Weights of a small mixture-of-experts language model, trained from scratch on English Wikipedia.
Size: 13 layers, width 128, vocabulary 8192, 23.3M parameters.
Training: a variant of Adam for the experts, 358M tokens, 5466 steps.
Below are experts of layer 9 (counted from 0) of a mixture-of-experts language model. Rows are named router (the router's row for the expert), down (a neuron's output weights, with its number) and show model dimensions 0-127. Each number is 500 + 25 x the weight over its row's rms, rounded and kept within 0 to 999. Numbers have three digits each.
Before each expert's rows: a language model's description of what the expert responds to. This comes from a sample of Wikipedia text that the model never trained on.

# expert 7
It responds to: Common concrete nouns and word stems about places, objects and materials, often mid-word, e.g. front, port, roof, (sl)oth, dwell(ing).
router:515468511507482506546507504505535529488517460528478435472450482469484500471466484456508451538511503524538507520503490515496516505492470507518513520485449477490508473523495536510495506528483503556477477493538496510472509499497512497508503525512525501513452510501531526473461452468534490486477514537469479498494477526514510511464539509464485547474481518500496429528500490510472510480527
down0:504522506477488518499556508473496493488460501420545497504515507495528540487470535508474473500561483521516488505510502501503498476488506512510489533533494487528493488532489498449491510500565503467472534507529471500508501494535501505488473477500495491526495459494524499530499505534495479506501519511514484513509519448468485469533487498455444503504521508523499560522515469520467446550470
down1:533506514531530529511480483534491490510449491500503495519466482498510542483529535527519528464473495501514533517473497491495557500502502502471501520459470502500500500519485499527484460532542520484559497504425512490477489514490491502487473538551500503513510541504526502450528466455539511500543474482501506533494495510502530553506517520495527529473538521502556504500494504525498515544489
down2:501489468499492485508490474438468506505497427479487471517490484508502502526507530497505499521506410485505492521489513476531508520496433503493503501464492515509502465490510470501492521481495520498535498507522473482497452523569515488484483500523486560500518496504524481473488510501472499453459470511505523556501469498475498500495504536514538467509553497490502455498510505507538473457511
down3:516510484484515541535567523487493509502496496501531492532533465516484497496494500490501542531537500498542520504495504464535499468496505488528504503502507513495507515494474499479497493538498485523486493502502517535534443523505498541504515482486525570479491512508500512509510508505532452566498560480490495510504452458489475520550506529497468450537493492528508455524533455510451509488507
down4:474491451503525469506514521485522492506535513507492502509503505502486489515502539503447484504526504590465518518514499586457500488495502503507505525481457486523504568453496491498486500505485499502465473526525495488500502510500483483511507500505505506471462520485494494494496512495527471512501492496489491481443480510516567507489469494522529493505500486501503491422499463541525502497432
down5:493477501511493519494519559418535501477447495508465500526541546500507494471451485517503519497502510519504505492508492469523474481503508523509541509474499479427545501486529497524516504482472510495489504504486509510453488538486501537488492476522492499524542446539520491499490480542492543501508500497505503512479476468534510477546499525565481491497485526462518531526521503499478517473507
down6:494516462501498544519489531483511506529483489501484528491456481488508517536528539500502500467504423511555505493431469470508496493500474500479527503501505471506493491499538499490486511506546519505547477492525542510516530503492506456493493465555529487518523491533528457497509563458493497507517462476507550502499525507495578511501492511519512503506503500502496487514473471498528466484486
down7:525480548516501451498497499500488495495607507515535501503524525525498541523494522494529476477489497558441494501531500493490501499503553492492505524498501417495484505557500503510508476533500534499495499476546511508479543500529475508477498502500480490496534501489512516532475483500501520503496507500487490499508467500491483469468493497465477501498514467468527527503527530456522514452463
down8:477493476500484499420528486499522501493504479480505473509487455489511482508498469505492500506505495482465496503503541501500485527488470511505543489530518539537536529485494511490479495404492518496532603477500498506514537482513504487501571541506513493504474479500522501533510507559499497516496522495477513494500518517554504512502505485500531489499486499534494525474513500455532493494515
down9:514505526398486508483507511531497492584529498510499559491475481525517493495506490449519519508508505493469443494536498497466481531513524527485524522458518492544509444523546535499489493494494502527498496498456502522489487512481491540510504508500481534513500474496513509537475501499457482502505527499523499498531527545487476539440479476497522502515498484504496512502487490534509503480501
down10:509502522500498479495474443569521503518528536459515500475511514533512499518516532501482488498535423488527495492481504502502497502495498504505487495519534526510499491498498463517533521502497554499488486505505492504506530492526490496514511481498506548477484471446445478486485520478501478546465518509477581471500519499495512528503502511507519453519502497495468498540514536558441480530484
down11:478503539499499497474526500500522524495499500502489550469502502516504490507531530433470515505452511487490509437495502494482499487504467478496501480489491551518478537539484502497479481515500548490502519500455505502526493511457470493503453498465509490474550512490463503506556518499469498482465514517575490535528514548498485479496514485500496497490439491471434531507478470516515500501486
down12:497528459545486500487496538513508461493491488496483519491497497499455565481491555500535505528467458476517509499482496501496502505500477459506483520535536493471511482500533486485535479499525506497462499488509496556495550480458500499511527503499552535491501523555498503500493544505467484486505502496499529542539504541510531521475499453501486494504534467571472453472479478497507486498513
down13:481495492470503534503500513501490542496428493490477501474474532478509487527496474473501473484436504508496473493473452502487439486500515432499491461530496498497510498481465501511514497500485526501498538428461572502474496458504487534505555500501558496507505515555498517488492500521511501513500504471517490527500488526525522522495458479502520512517514472499496474474476500515472494513534
down14:484508517554502507496545422509491511506416498493479488570537492514489484555511492478499488505504499494495495528529465502498505508534515480501531518502473494489500513489496500503499599503500498486497485477429501499493497502483493495451507485516501556532433490472537499487499518498502483500498501496503480499493505461500492500469534543503477491500499513478502521483499525501547505490501
down15:497499526490503517462471500499519501526570479518468472516476526487530483501531507469491492501460505510491531464508489496508497499521495514471467501448504501511496530508532501430539495499483486502579530502519477494520475517531506511478526531467509501452481500474490531487471466519531450498487501497494514451475477535517457490541476480499468534499458492502500495488500501502497564548500
down16:453468470528479513516487490510531507499495496516459511557527525504502495481495479495501494499534480504437500550528507503428487516493465528466514583500499482545501508490519456511541500507501514521499499489528496514512525492548472488484508513545496487562539502469493497497496557506498483511469490514499559500471497497469505473484510503462494498558472501501496475505492475503520498496505
down17:531498492491482503498493495499504500522515498513490449498476476502504486499460496481521500529493552521516496501520456466551492504512500486541526497479482523522499449509516498467497498501512528538496520503470524500489471510470518522510417466487477475511477492500533495521474502539501533515516532548563489498488498463532497516469495527503522548474500513452515509501492461494538581540500
down18:483497539489542465504526495504496542523520520503476517483503498504489502507487506505489507502466518485498437452500495509498523499459518498485503465476501528501624509516495499515477545498509492494479499529506500481492473494500513468482510466498481450519502509482486482496512493555497506504525496480513466533463487495481506489485498551537491570479461478464469501507488473457502503454506
down19:510494501493499545477500469501578550492501484500502464503477511485495464513529484512529494531500493527493501493500511472506491511497493496499485521522450499533500484540486498514496574535501471497525535501501500471487579509532502518521439475531500501503501503541517546516531494500487526516489498527501552508529502416505484499473531508488514527480472521477499501500523544506500481486536
down20:503524482458505506519488534503499516517537477492564498533477488554498495509460499470500501511495491507556536505483494475498470495514462488536485497507501471472505477509427515501548544549490521529503524500426502501493498498502505451505453500499492487520450502504500538472502519511567527461497541496497483499493498483517499502518500494477526540489497536487483463482499464488510518478530
down21:518486492508500497507462512467541530479505487524492499474532473530434500515440497514499489470467454500494485527438494487528492525488510529505505530456498536515507482517498493528491498425522492505485502505474474498495510501484502500482501547458531491466492496494485509534503458465479491499528503458517547539489552476505505496496517497534502508484547532505503451504490500479534440494477
down22:500501493500533494474504459510479461499498468499570492513515514476537505525544480501469502501569502502513476510456510502499517537499495482500474500521486517503501540504477538502500532505515514490497541558477498520497503462472438554476506513482498506500496466464457505486500513480470504501495500483568516512500500501501500412469516490500521487501489505546504428508491512499499478497506